From a checkpoint of a small mixture-of-experts model trained on Wikipedia.
Size: 8 layers, width 224, vocabulary 32768, 114M parameters.
Experts: 128 experts in each of 8 layers, 2 picks a token, a softmax router.
Training: 597M tokens, 9105 steps.
Below are experts of layer 5 (counted from 0) of a mixture-of-experts language model. Rows are named router (the router's row for the expert), down (a neuron's output weights, with its number) and show model dimensions 0-223. Each number is 500 + 40 x the weight over its row's rms, rounded and kept within 0 to 999. Numbers have three digits each.
After each expert's rows: "comes before" lists some tokens at least twice as common just after its tokens as in all text. This comes from a sample of Wikipedia text that the model never trained on. Tokens count by the router's weight.

# expert 96
router:511454481443520548562510488457515538563481538569471530547478492517500504549470421536420450497472522492503520535527470439511514509498520571426460482534487519505445434484552554440479483558528485496427584423500482541542504477500408510437448490559425499544539541426468476516556535560500442511538509532493522520502523476604453539556461460553513486523494503511510499473519486538541532497582505510467513540549538487525473485537424573439545518452501493545483512447470513501447453444553482527443475493457491497472506449415486505478564533422521463465469485468473492524566431490518508557484555524459468453452517446430543501545467536545547491529522538532455476532563558425504545537490
down0:438531469499443489467557537540589424469469463524520461510446471525515535539428520490519498501469462472446452576506521516493498438420530518502479498430488468482531576520456498489467478506453567461557547527532464401501512481538488547470496478506552528562540561473470468509417498500447475458509511534499531513483495589570479546544490449543444494450481568490491551500517474570502565488565502467481495478519459480475530423583510552477521531464590455542443566483535514534505484600488518464516492445575475453539546488506454487498489418491520501494549470514530427465549554512455467547541473480565463485526531521528469507472488540420525478608489467448523463463508500485455532536509
down1:506461503538504488539520564545451615469555575518547485500461489517460467525472546449518458473537508576501526538575506537480399538519471568507522555474467479458497407447455469511477511538443558494467512444508495502521541507516562511499581458566551457482439561494540553540455451495526488593555465482501510509519502588551474474480502518545499524455451546502402407531473504479462559487517488500535462520537434447525525499492544446503501484537564498586484474455526610513491520439498436515523532506463475500526535460493569464469528526504514531505524490549468525514500542514460517479565512498574504429536491481476468539398516482471539494481491473466412487476538442479466482514488
down2:507456439569495456447513417508441522555480511520423470500503469517465450522489490466534434521470481501469459470552517521473511461534534529454510504475552431495463487502585490561493441510449519513470467441443505522443524526585508497510471533503520462474570561509497526512497545525523501494579539524502461487511605494462488506472550459497448547564445478524507552503506492537555479447499510536499563537513564492583461484511495465505518490571519488495483481445444497485447519492586465424458496490603487447437500572496469555572478435486431545512500555551506430444438538540450587432547501499497479518526538546489483607452547548530464493530518422460529485495502444520492496532490
down3:544466469552502456492462486528489453475486454564506487531514439539562545469525411541450474549503503433468517549541589445479467445493460535476451485524504450543458542494516451511526507545546529470498520425503565449474434453463467468606496501430483589468527540495548519504529511475443534450502494554438566460573538555521471475535547527495478485558531528536556489559527465458563560468498487523516414425432590462456485546465488502430496513482453462493488541501527488468506437487430480555425484545489569441508494486557464504448480461428481455547490440472521492550491465474552458516511514467502533502486464492493521485498491550534471512483512516487438403518492429493480487507441
comes before: "2", "0", "1", "3", "5", "8"

# expert 26
router:477491503505488489540515454507461539561510551505506554520632519518475511605471425557410476516458552482463522472476488472511521503517470555489512470559457471483491511483566509524511489583486501474466546447456512572561514432504452407422441465531477489584499558430496561522516499585515448461532542464474479521517480469535476521512461449558577483581422447481528511461503479541533507457566494476491495554541531528502480466590451513505558543476490509564488491443487545474487457425553485449451432495451534544438485449484497472464518506455524449474452447449520507502538493455516455530543565515465455471499531469458560520514452510521515517561515548535471468512525516444510535535490
down0:471488453477492502505420541536515485514525521528503435538453486475520461549492459492441470523468486468447511462517495503524509464476580452516476495456549464524537448493472553501485505515539454497491462564574542544475505455480473527441495456500511497468549480552520472538521562473397520528518469589475508512509541464482587543556533562458561473518466532473468524418498515472489498484573546479463514494541480539465405534459460484572550528483524489554491495506473488581458537480552471542518508492520443479595521559449473443498573491498535547507484508562479490523513583633467512536503487547493464478544493536566532541661495522452432469511507470520487514468530451563521512540541
down1:464507593464512496494539455519534569544502557552579442493458458585562463443461481484431526431494516530468496475442452445434532475550543447545570525508522560444524539461509569505464514528488474440478514518521386551552536503477513453466552506524483456467526538512506560553542482495405470497539507494489491489420542508504521463519479442509508513525435600525551513498516460485493562462496491463513518455517509499428522537495581483517520501507520529490502444530485469493480465498428448511559502478473507600535501551468539483549452495567499525533514521499468539522450502524412486484528465484481468531512542429520441444453552478531486483463421579527493492520512469532612488482499
down2:484549464455493492543464435464490447455495495530479514528556416523496493534377516425497453471479482510522504490469572554516584546554514521423502460419495517442555448517507548565495459499510542473533435507502491486468489565559497493457544566529470493474527525455526529502515521534519472500523514538513465495562505505488458402545470503551506471507529514508488403499527500515527499499492499463459502564470503496518545541455504518486524490423482531476422433550486544509518495617499515565478574534535444507485487564532491490572537520504492523509514553369460471423472517498474466416515506514439502495451409557525503518542448509478516529546529525430478499456504557510546425490563
down3:500468524470551423547481527516515491480523430474469540465437490506536515522445488501491507463498533471473518482559483466580441457478518510619506510484456508464511562528500468469435474526446441500475481542471489490541521460474443462523505391513531500463437456472595534483527517476470424514454473446538531465464427496508510550479521532441454494532551508530460525519451511529456494563508486609508454477500546511520561513493451518432438582541482481521500562403403449438480528491496556471563444448500525524477424530473573503491520476431559529487479444442516558526537476512449469528555525486550471480549514454459491545538543525520462480496457547524464528581448501492521509468527
comes before: " the", " a", " his", " their", " its", " an"

# expert 94
router:493511502474502555506515498480457480527439506569506573518517448480493537503480429558394525465490545502492573547496448480597518438551519603511436493533515435486440491517510507475467469522545512432476551430514445528562461505525464486460474497493499494581486535451482473483484564552479503497514472533489484523499539504535497483543506489527500477526465538516513491523471471505483517487555578483441502528539554500461484495491467535438459511498543482514464483410510505548417411463588550501476470534433419483533533415478442559551493473438590439435516494511474415513521509527514525592527515523479425489477505502482516460617417495496506531503515540537511432481559540515477499516479
down0:449521450535462478482551489489506509570607453430441457557458596505577498475494443492472522445478499494523488467520538424541466476495478470462502526455451466465526516526459500523488473547502529500480500427529532486522476514477548512570464506489430522496438530425485504492431505508528504489494614535433475519548497488452497492468484399501524512528487576473543505508466521435514533449489437498527512479583445489484540528533470492468499457500436528444499487459472507523445596506508509526467450504488581473429540514522382429597527489520517552462549606427479506513452504489493491531464505401471498512448557517489514452480526506521541528495497444507478494546510509551495446484541
down1:474552522474532526510490518511460523525546476494532530507427517486538466495465472498478459462534514407466542472552466439502549464471482550470468429478582397478464506514441496472487495496558481493457503401564491517544533497525504517473516476592542447564543584505511516415508477502517449526576437531477522466491436521494561622518509462589558477475532504507563520489534449423568530516585548544505522452539473465455498489519522473476498476443546527525496498532457441517545451463538547544569518585480424517518495487472490573486457434473485484494493453521446525506583476536512507464463443512450511480481454468533477491453528535557512494508513467496450439550447472507496511532445
down2:485593514534528491478470481470510546470527517477479470539456530522457551526409557446461535536516504422482514508426451535488461465441596428483528529519526566505492464478482513483529473532511460412517465508579542554502478501458496514531542545469461557493519492469496438498518475533521530504501489574461493447493538497551465485492512474506479507533434504613496535433443539453496540566524499471479464467469523497514509470495506402470543446501475506431508551571444526553450483601494493487481516468518499557470561533435454504514437574489549533542553512509437494517478515453446502510448510525554556475518511519532573400472582493436582537571564456474480504482508495489501497444515
down3:483456474438552475448546392548546479498534481551412538559487495470466547499479519493487476455552538513427501540555517529544412477469482454497537496534490517521494497536484491511498507541508529527531490549583411533551485469543480521476562517540457565470460549503390499538473519457539518530427418524455483438458447503491470526489441471460468481489500477564525501517470534478544514438447439504489523539587393519399526530536524499463423539536495472511559468504507519468464468561472537517496525467477536567538484566504593558476517467504448407505518499486473518521442480466441459503542496468529532514455543478521430539469474528487530476484541495527518480553465475462521485475421
comes before: "|", " ", "|---|---|---|---|---|---|", "|---|---|---|", "|---|---|---|---|---|", " Total"

# expert 78
router:499474483482545494505539442545492511543487552576495498496488508555531527492507417583450392470475553476428500487518462461512537477451537536470498520547526524511454478503489593487465498516495489504428534447555483612502533464498496479461456475526437498489527561483417489497541496513486465514540501548508489513498510481540475516621464455560499474508499477516490420473491477479519523441593567449451551559520535500491500505515466547456490461507442464498518554502503485486452495447503540511455483491439526472521482466384454469465557508450465500474503491507451461529553488501542466509521566485483482488430521463450570565522429539546517567476550561509462428522547596431523545578481
down0:461507486585547532511501535585488507524389499508497483549522520566544478482456493450455516485553464477473518528517495534525528481441434496482562557514543559519498461589525555508597496517483453475486573465498503504441539531520512498430486541535490492474505490471493467527452502526511537523535528449507480505451441495482478516485466483498548491465592481473445530446620558518557492480514430534501360498471524498400528475500503512531552535586514419488497562485521529529512460468514506439535478448423456549497388538490466502504536447487442510528523481506486460418528503482536476472510464496460520510526525459593484472463525495508489544555506504413462542443519496496525536496542
down1:524458464406543450463546486517491450463434471446539568395506503536567487483499471449496576548408467463479502477537499558500535485570537501597402574439510485497457521555520538505494496491456523501510516486480517597560567479458524530494490455530488448499476518534525528492473506401517537518463484545509571468495530498435488527469446517474529483524500469492477464484520514526462523513487461545424484498571511514502475492447507526512477494494510498580561573472543470456483559482519522510524507471503513449580479495501464520529566526492457511517512496564509485438538483590549514559450524543488495535477497525538578536597507511598442574516539504536544491456538477443536436511536
down2:468499474509506491543505466521430490466487514536506529494584500507524528477486537501498470527495542494540435428500570467472492543485470519573471552519428459464502439515514478545531543491521538503519468461437508516487482586514523433467527525548494557582522459504526368523454516492491476548513536410514512512522567511498444506412439465476381549500506545529521475442504523489422494523521430441431525472530416562493456491456522527515609458548472550514569488549497469478545442473475541401502460541540495463468486550523515430469529543562478472497512559527475484485536520491459566509480487503534422445468460460517479449461477528482543491455460536519563539475511459459466488519490
down3:482424493497458416563494510406484498471459523454572479486585452494451432510451508555516516529432546490502469459441466475464477563428476489563516529547510529629548450520515409548472536530552462506604534509518488470491558489453496557484486460448497488529472523462507501502473439496553485537524562496516500446506488463527483568516477519462546491486477547515487476540455521506504516577521476516509530442489457539558493553527495430423450498473436507566543492530557489537484473435452540460531497482463509408513582473549485493460525483487462498526509506497485488525538526453516527515439543606521431503476559523462541410483423493476467491480505467538550494485504547509488499468556
comes before: ",", " (", " |", " and", " was", " –"

# expert 53
router:522535433413522489584465442500512467513523563566455541512512554499541509502479471546432427498420541508509554486459450480532519469518497537491445457529521431527470434469542580465450490507520518528439498439539503541582524481516433531489444524541442429543566529475456481499545521555482463504558478546516538510529445488502534540535461439519517468527457460504559482526535477489556529501526518510424486509571549473537426481527469525457526516445466568572460537476463519466446414474490537538473463467456510476531508510454476513487559523508526399485430528456481519516565512441565500546535529533472451459486483475415520457544500511562544501457508558492493437473533556465442539494512
down0:510539478506482543486521538521493496540462528491584551496510491484463532494483442519535546510467484466488531527526513531428399564489530475566516516583521416489547506568493507494464470491511501477558511418467482515416479549547536449498549438500450575492464603529534546478385498540483450538555460472444529451517505524514460421502552557543531514516533594452519461528445491541447578511498426466445468541468483486540534429488511488554441454520554522533556504538510521504548554477526459496482481499501516608542493421499498528565540484506487454508491537494509457400531507534494483484414432478520497500510544493545439526537510485484484566478460484500494473521512527469488562530532
down1:466496554464518507558476534506542481504507565499496451508504542529486522482587563541526527527521539519547514481496483476435493573486475478437583497517552547517448474441492577522561523514438447469493542552465459579468495505472530468504495521481543586512484481544469496489483473542602490434510482419483528478471564474504474470463489509541438522557523519533502469490512534451474445550520516483486528452464459568497462428592474478514547449471464475529528452513420447534548405495519489468468542533518487505472515544501531418545489565466507471429520529503493546436545520561551431467463520461465524554453501480415455537465532499402443531438452542478515418472547486480528486535501
down2:605524517490508494543564489479453481505542510433492523485571525505497472433439515478567541521428594467504530515484532442510473499453549498471600474544517449528554465530431580558503490472525471493501545511489498511513399493502523579614535467521478450516529460481468518480505522436482465478471509576536540505512462478519548511487468440478479523543422504485485572513451468519535472465548517586473497494538488482535459558518579443567519514568463551453471485517546507515545527539432526439563470494477499480518483468460406533441514473483503494512594474505536541493457552468493494549511428518524540432475555524513523490462592421510463454489508518464509502446497515499507521544522
down3:486464504486464553485480472497510436501521539510468459468481445516569481572461504512500500524476535540577537462462453482468506552539585492509468486574470524487512558459470512532439465495526447519611576525476554473474466488523440453540546541528500494506505477443432460564442508497528494450455505417500450506516481518539433518600510545580507557509513434417583473447554542515431490513470497483485567465465439459459526497466516519382510467515555469484555534441556451423468445471456504527504484521430567495497521531475456468540604527551478500444463535427470511548496534471500498493505488535494443552477492509503538460561459498528559531535532472509500485466503468489518514503524
comes before: ".", ",", " in", " and", ")", " ("

# expert 20
router:522470450450538481557526475479504488545480574589429538532494470536508524528470429552456431493487546514514545508521479448535497530486482584460458477519464485515476458448519571456456510545519469497446565432533469561575520489512446503475434489552456489566523551451461490539525545552496428500527551525478534521489466481523491544526442453578505519572471482504519491469532486503517561471555515516500533521556566510519467471504411563455533500447486530573502517460458510478416424484520528518462441533450480524474462462447479487487553506453533428455437509480450486519555443541526521556493589515460454473482545425430529499552440508541548509492486541539466473519561563470478565513534
down0:601520467488518526450440481503457596502500488433530487444460477506612532477489506528541507505463509409510492519490566463520463510418539554452507446500445501575487479550498521539477532536492542444433535505550535505467507482502497448479432423464510509587494470531512462462477444461456562488506566501523486484502533509523445501474512486469459444495478527477512529591488469491483486562534524521547475539480448511541585507516507586478500482497507496450528572504420474508498494473560467522501433479468509494466479444550457519488466483536540446485403473479509518429465475471461616488491483472440494457414568544426480429419522526543526439443520497519467519548502477477482518491512
down1:483466539528528508547489496557498487512481478482419505530525482501493540444505447504508510462490506461546440497468452506456456492531559468446427516544441508480579449561494459530475476553521459519483477499436527528455486514531463582473490560522515563481540492500546479458439522498559481499526431526536491464537522514493550433408550409459512519595532530565537527524468462454504470448561473552531530553507431472504524451500480482550531479491617494522474494530555455554524453564481488521518493485543531562541481522552456444473519483457452467563406512464509598473496510447454561474466502511552530487499488515501467621481555486443462591468510474489529478517424508521489517536537
down2:472506485603520535485450526552486489468418572497467456566503520498497544509517495530474484519578517433482450543519518507473495481570551482511546499473559522475513506551432392526579524515578476446494583480502493518471559485481520480509505437508511476496523507544532491466534500575480471483522592513558459472542569550518444445602509507486492490502487488522506534442478555543611461500462529474488577447429423507501486491526512503467426471453468482575584559522543494511448494564463575466472477482466480477456503458517530531451522487529424489449447504526448497590507538496499443496483526526503437480495523513542516523496520488489504549634485494479518471502529554488513475491501
down3:642492451498510527496524508502527529511593458488448560491433542482466477502522580503504466465484543483507484504548535508555534561493460446547495478500435456504510478445524498508498513532510510512615451518507507463552515527454525491529488577551543452501563490496561446399450505490507512482521468499511490503461517509528472503468495468524540476522564448592556506562536447473447466529459506481529552474464453504505500489499492490511527448544526488472581529533528468466499561449505496523536441494562392511480462483505449489498481490484454516485435485596468528585551562504487434488463495585532502470500424501544462501447501525437387479494454472435558470497510502461533547570475
comes before: " in", ".", ",", " to", " with", " on"

# expert 25
router:525494458470527473547545460491467484504465541587452549538494525551482518536502449569432454473455520454475530505496495439491523487470497580496458504506451497530418437470518545463477529526526489533464543441529486600561524449513490484470473482515374497512498520471449499511543543537463433512507535539481508520493472494539488551500442437535530487559491481566531498473527433554514546490553548527443574523548552449540480508519401541448572504462440583509474542493464500462469461488526513529418474488474512471485499480460461471467581529466499453458471503471457488533572463535527462542534552529479478497455537426382565469531473546529550514465521558551486509515558546449486531547509
down0:552442524411506474544540486465488494464418496481507494484491488508441508494532449535595498512487469460488510573511476532537483454489473514545506488465513541510460469457498508521420512506500526568539510444469510518487509490560497458520545476560451507531550464404494513463500454563490467500495521539560518562453487526568439522592560549496558519521413486488583550477500482498539406541525536541446495543484459473482463515571501450469508463522477474473449468474417485480480514473480493438502533458518451539488584468529512492464518547490494475404475433456529447574576459495484449476461519503486539589427487473490504526500503508513475466509403495561528436445431485524482517573584
down1:507472528479492540544456448426458454463415506528478534474442456473538543549457466450521534488471487502423519542535543447586529469548445485420561464479534452501463496456504466532608480467587555454498552477504417500501440489496556509542502502562485446403473513557497485483514539493472526466456429471487565405510506424555479509533493494501513518541500507539537484522531539516529578475573534506502480467468514464453481574509487445505523551512468518475483555480456516577461503501486476494484463447470577517510487456509523459578480498468535565545497471440556488541488584500514447481573511495455501525550531584485518577486426528471483483524542517515538509545524536461533447502493
down2:455526434503513493528490560558480483549459531473529508440528471489457450477513423430566439511471491486602464547440483488499542528473465544441576544435536578575561488439463505554528509528480503548462537498539509449550530474515457390387487544499475513448516506491560541462530540523436447536484566551538536519470508474508458479458518424563436536497482551482562502507494560478525492486529508495504499504517521462499471468480517513476541504506565492492511552415490491473564455507488484548428460485548537513458545504470532542433507529570504458476464462473477521504561529533521495554508430524465525541480478524464456537454497549581559443445458483460511464502441445474521530565507
down3:496383518519479460502547561481516545444487537441486508482490428560464468546463545486514545603462461484442539550532509541483435489494507501475498443516522576545438559492530502518510471510444518474414416475459566514434524483533561546556536458435455544547412507514438418491477518437507529505505469460551557569590482548505479444538489463478472475588514476515490488458484495530514531438537471441457543453515499502505495557564524500479450416482424491535468493561541491515579548511496470461571486559506522509507508464456464532525464498439494538516466472543539466500472498497511452501510514546463520494520457465544564504520522492494515488525472443509559532485510467521421586497484
comes before: ",", ".", " and", " in", " (", ";"

# expert 13
router:485472507475505511580522469489452489534474554556473615534560509533538551611481411569438473459512558515490527494463467462496493476533467510481498482564446504491504523510558590474500432581516470460468531465508466524568447429498467456443417483540461495560502542434518516551559522540497469464577530503524469514521514473534482544525477430500568476509490455492518489532458537489517509511556499500516521543492584478390486497510494521475521559494487507535530549432500544512473453483484507457492494517483531508448444446454501405471520506406522490457434454440483490539517472472543498527486552517397493502473541506442513511510410507512559562542472552554473470487518532446497531531494
down0:499512460448510484510549471486516454518546494544489505474496513478484524540536493468467506517546397588617516445478538578492514545497486459510455420506534466458428439512577457517526475504511534513462460474460530442487438462477576492576470531497484504502497502507561500492488534444604479523535526533458476472497508473490567520542482510492449486509591551517563415522533490509516567418540453473509536503541486495508492507499457530578507470456548535451481551501477567491557543444591539510491516430532457492460594468521566457531482441545427475453540519535461474518461473491480439491480521516485436454481524541517472429472544522489477483541493429502488448524514477443450521563568
down1:525495533502464529468496447576439500415504511490455568557529583497455499493475544545530492606489593565459513574495524567508482506601473568524506501466519470505487454505482568547439495457451468456421525463531451490458443551508448519557495478432508499556564482522492514543502406462517512426539425503547426473453522537508489481513453537521494527459593481504508516484490463477553495450464487468524539503485510414419590537483542515466610461500570465502546488509475537473504479484510526499530522458495489481507506526457496384454509501449537482437433547526491499460485492444467488467503454510471511486460489518478469468511461530454530514455515493486481495531577487492440510474484
down2:585446495529467509478495529485500494437467492490509493480490548501492519537529429478472445492399545446442470488503446494469481522447507441429555530481486508497488537450492510509451517473524504490506536452498444513462554566443515519485451570546509427521510501534482501462439429515437502482472503520447517392506520490477505405532530512485518429411453484494515475502585452428494446539553565616507521570518572470537480540515495515457490483562536468487553519449537526520514458432487512505444528438456499560482540571500465483548441560527496571526465571499502445474504474593505534538501521464490478523470578594516550483442480540486486463504502508515437515475494458498569505508525
down3:597489523450563505520551488496457530505511473533547493489499489501513575529542539533496501549464484518513495503443484526542452541504501533498434434499485449526529551476578461505472426573468496465463493461482550475496536508512503521460519554425493553557456507591473501517520513499561523537471448481454499600512483492520510517503481414542469472429469531552488481580516554484481530452526452486510540543522465522479526480499505461498472535466480478585446431467507474464546413521515553514548502467523538479489450480511510499431485459476416479450471594452504606511536505484461492547487543456516513553570442520461504513470396426500388499511568550481466478503548435505536443537535
comes before: " the", " a", " his", " their", " its", " her"

# expert 97
router:515447483443504526559523490482502505564470525575458527529489504526498509549458415550443446496485548484485534549521484432524495517486506576440450479515499517498464452488540543447474491567527495480439569428514488554548486463505443489451447477548438506547506538450472495505535550577502429497540525535495515522499516492561474525550457429565502484541479505500531498486510491504514544471572506507477515541567579490519465476521419545432535536481495502534475508434482509505419438465544474522430477496439486511472486465426471492483547540433526443443469476464479477526549455496510519566475569514446466457473539425418557500559445550555562508502495572543478473520582544438475582541504
down0:503492463466464491487443481490466514492502477457483467461489532574538433483540504468418516496494511546516513496451513549519422489539488444543467500476425470492545474557464510499442470516561489560416474499447442504492544536512517433504518520498441554570529495472498541444420474500406496538557498497539440559417562532512544516478538523530599421471443516465480494526497469460568489522456511547506579533488476511555499511482448501501423581479469613478560541525445500441515473533471503482497469504494441516442557494495456518501544434497447479515534487521525499472574425491499518494480541553498527517550534521443443485557512516585523473472411544529477590552500471501469506494460
down1:529494465515532513518527536535529552549438466496454543529449494510474469540476463556544478505528496543464453456497588539581538443505480527530543351500524512542491446504479511491488540487528489534473475464546481521561498527498458398539515535530492406494511462510480472547501418518511522516467483489505467551483500478511486495588482460472440488424497471391528488464398535550502575480508527422491485479487505529472518492435501551503505469544481451537513483530500454516538430452531539487504516509483483501535550542534514455486563483421433474522492512557411486519535556582518494513479529533514533502435553469451509564522443410432540484516519529536536421514517436514464477428526
down2:439500499563507499538486475526478455573515505533467510491496516431516535496480504512535511426619468502445568561498471546504529501529546489529515490503524439497480544523582461477493516490543473430489498443512500479621509483366532483561498435482445494556475437516465472488522447500520529535480485476500500529466478505485465421537472483497592559430415392457549519485462511526436458514478505464510541436462497476413393432529436497441464503464542463520497463551535466477515477528505505536517481469524528507465512480515477482460493522487495522478498491501583537501442494517563503475461499477447472587491526550563475480499534492531484506453481548498480591443447553554519459457479
down3:413406504518511498511520518523539410464546466487445476507549533464492474543521489559394517547456516493453463522452519540557488541492513493492413508504455477570490503505504519521573432489493505488479481546439568445482569532494472483572465510472555468537456558473531505451537519483437518510555475494531547536507520558520534541451484514491536478504482428546481467501518443600512515536371547468475489533536496518497482479505516601497506451501421457527530489479401437436549457540497456483465455528547481607517519552505459577503505521513480491542466460535491560469506431532554514505564471488496506489528587465493462533501538518474474502500502461496537523568518524475533457441528
comes before: "2", "1", "9", "0", " to", "|"

# expert 73
router:471494466495508550541556421451495540547505552514493576530504496530452488545464452491482490523495515436485538535528494425541537477478528553445399482500451518476492512495547511477484494496493510512429528466492483580513501473502444430484440460514492499552523558507422471471517568522526474493496487477495535529475477496546531503568496462513519529574461502520542489493449494528527473505576538468465584503535575511492458450518462568419563473453465586491468517473509581481474470494553498464359531513469497537447463511397437503520606496419517488432505488513515520563550511523473504555489536497427447491479518462483501528546478511564502548566510521519476520534589516426464545496463
down0:500521490539458483497500511494523472480582456471569519463474514496541422509497430531532453514405529540484517451485521510467510488488502530519504517502564533527558583438497439471557530523576505533497558500489476569478480516513551485496590541477522517482464441540567501519443507494524544551453456461489505524537493472529561527500452510496490550474423534506464507514532386538505473517484482525483567511512468507508489425582468457417469464531473618528562516548483567531462515492510524492503540504432491497466481392496485434532462492449482548557564505410500586488534473451504533521494557400429495504449451417497511475460496481512449537480508523499507516546502471453473504429449
down1:512412520475498489459490468456542435531469514466538504486554461523426488526542529556545519479421519517528553495500462523539578503513571498511472524530554477500382505585498568542493579521458498501427516500578476524554561503487471517465479490474499539487529476524384471510476502500477544530515530475490524536510462479576530503531483615461512466509517497485487438495469481417485551492507456527464568383552500505486488503513455476481468525469496570447526504554536492553489477453507482457469503469433496543500475520479480525552575515538406516454515462486458532470547451571505487463510553542452529506456450447480535523601549550517507547538503467526454412467539510511449473508535
down2:576566508490561563485477555482512461497531503564497524516475538431452517507456521506439504499498385488542567398511445496467419562474441578533500525541494400423461531468519522479524442533453486560499540464520498485445562499446573523502493460390471529486522547490491473515504512605526472522543494529441477525472592473491504474523543511540527452416531553489554495498523542480480501424478520542595482495500566483493507472521549524463467494555538537505479530523504475466523460491529516449582506517483510501431568476432539473501591523490491479493551539525515492493505473523541564471500505501512526505434563518459488478464498524505493444455477574511472549529483513508438561524501
down3:468478519456481593472439505462476430519533460464454472480512503465463537469535491516426450526503512530549462457520552552518527520600482488477521530490531461577447463482546495596528479461463506559472512484536450512553456460489510504462513531527507571501471494494480551578528458491506544448437497573460517542520562529506490496497561498470455517559513521575549507541445497508539489534457558515497426502421550418507428482438535590471461478449516484495432558555445506516497496545529439479535463484535549503440420526536460498521515500513486439485537513490558485545437514480474523500512526446521465484468536553517533474422455488480499484518546479449550563393465594462502464542530
comes before: " a", " was", " been", " be", " not", " also"

# expert 9
router:477501411492541494541555501457483489508441529580457518513526493506475512498495463529450432473516541469497487501475459464566493504458487540498483465567472456446487482508543560479487522515565464520432511468516509577580542473456454474486459466552449469532520556428528536558519529529509434482543522526515519521485492435487496535498426467505520518600486481530554516464509479493558536508508558447455477536602513480531437452479403523494529464462508515553485511508502463471416459477500491517478459505482456522495554489456422481455578542448525413499482477471536520505621478529514539533523582550499475414482503488449516558490490540605566507590488507539481470519537529438472536551519
down0:521500611480535490510547512484571539474523491452547529519499501507408550533518439442532493445510557445400503489397512468564479503456475489503562538513508574469506495537553442496570447481550557502524506518486510519434490463499512608492525527465509527503492524483460475546522416547490550529585497565478441558460496475575470471511563470530482462496479437467506500441435484523465507449515554508483525535454406548543484472577433459468474516454533467511511469509503516468459510524407462530522471494513490493475532567489471548485445505488509464482526466484491522518507468513459476464444491507558541525453578549459555525473527458551564506588510478467530442532472431457527496488453
down1:479486517497537552489564532508495547442456534462415468510428454484554575490466468462517518467505543415403478538479507478509442514602565516514460551581573490515497541391539557514528490528475521517502461520422474485414465522535532539538466532538488551428519415486464482504534474467480483520479540518412460547505494539527531462462498549498522503440434472493493516495516450509581454517539507568521499534460537500431533483505607510470578488553505517488486507488509506567511445506480446535514449445543470428454486495484473447455509467464433482456520501543458511530518512482465455470560464509481496493478457558545468490547533451476587501497495493474442579526477491557513542478502
down2:473515513502479508551409488496496608449560512462493532487442457516455429480474487560521543539552494495480483523511576567496456462500554527498559496579544521538496487550571557479505500540462493457493500543444492577548481533570476502521443467477500567537500504537415420458517436525499500498572508480474546513464540477473466496532450502468478422487484497526453388467622546527511522505556497455490536500508505441521421525503500466472408516526490621470527461474524448512450442454482497503468471458457486481452468484521416482529568504492504532478475460527501575425495526466492514417447503531549507474436533463503521501482482526484459504475512519496532584492503480448474522480530
down3:568514504490503492499382481454450507520443527571547444510510499465475465450445522527567503486521507472503554472523417517449497469443517431464448534518501520547523518518480518474504469515503567547503452460485550477527507523558497507540469475563530501482502482507544424530542510459478561552452511423554486442530443577543416469502497459527481429500553555477453500471475480470569442591483470488556502475493486571508506500579520465463522541441407559580480533566499491504484485543493479469474541441462455454562539525500536551518460467459528524472457478478568590472529484494557523487457474534518551481575468484465449474560578452452495486524517502511507447537409500476489490505534
comes before: " of", ".", ",", " and", " in", " to"

# expert 37
router:518551480442475541563485449476500579608478544515422556509518520526504561505492441541478483485491567513494574495540490486503500489483531509476445448507523460488437378477543492440445501606544461459481474418521494548493495494477442480435477511513437546529517566452527500515501467549564495451535466519496477520473428490546463527518507457546513464533500503520543476529504502519503458497526479486446449535565562551510505441505471563408510526515535549541515568483438576461443457474473473501485475541487454470472479497468387501452546509475498450490458493482432518492565443543501496527462502504420477518497549424460536498525495511537544463494513566490501446466534567495482588532551
down0:483520502507479522510543511437511477509531509478491505524541525505382473473486508443487487491457544485500466478493462433540453501407535474462549524523519506534442423541515495585465498506440442519525542541529474499487517525559492541546557478421437457520478476527427468553536400493428550471459458544553477521465534464557469502491527534531473567466523575465472481528506524456452466496487472512480512558487533449488469482442554506508476463478416428489509545480476551556452476487485524472493573470407555548532554483504496505516438500545482484469483582515539500561498445469439470448491536478438500495484500469459488596559521455467446521530440506433472436504519550459496582554581
down1:506534537588547482486508513499484479575499563569426424501451528571447523514527440448530577533514435475519505538531529503452547413479591551448483540517568449475474462475491478501576510492472532440486495532466486503479489474529506467478478503563505470503501470446527456557522465459524491418497412494513488456516455533529500462477581521512546528490490529535442522559492490455489513528550479526562498534464439469587500503501517461467490504520439517544568473488578464530513505424472576504562556472510504472488563569525488478547506512480510540518526495569464422472492508460433569440547482544483440579477451428509487521505445507503571567509448537491496532487490517567569490517491
down2:490543433482520535470474444501496462479478460598505515426466497511503545458451455508438483530492524445551515533532617511497612440513462515446495480512501604552494495437481448511426477500534445519394477414468488456520554514510533517423511462474516528554462445565441597505520556583506472499434522483482494516495551489502502493487522520518522529437526466527519512421487521482547493540487542540506460527450528494472496540497537518447508491511461536523533485491422486567502518471490479480504565511490485536483438549544455510572498523549493455504482501536467369532497586498492549514490437515516496474511490472508532404431471509462524454477486566549464552526541516526519498538512
down3:483493506548515571499489526465486479512421427476484474507519510585491511527538540501449500491535518459563479554467490512510506481506565527452482539475499509517555535490472524471448576492511469518534535492476516511539447531507410515544437470455499525478493558515490509479490532553520556468529519518525391519541527487466509483517530510519525460492426469417564487574490561420443556525573480547500515514473518482483626452481521399473452488610507439573510492636527537528484529458544490471504501532493494539456474524487544552502446549473497589489440504441475563530503455530439474511542498481468518512477542516522504549480561547409478475476441538517523473434521456492449507469525
comes before: ".", " |", "5", "4", "0", "3"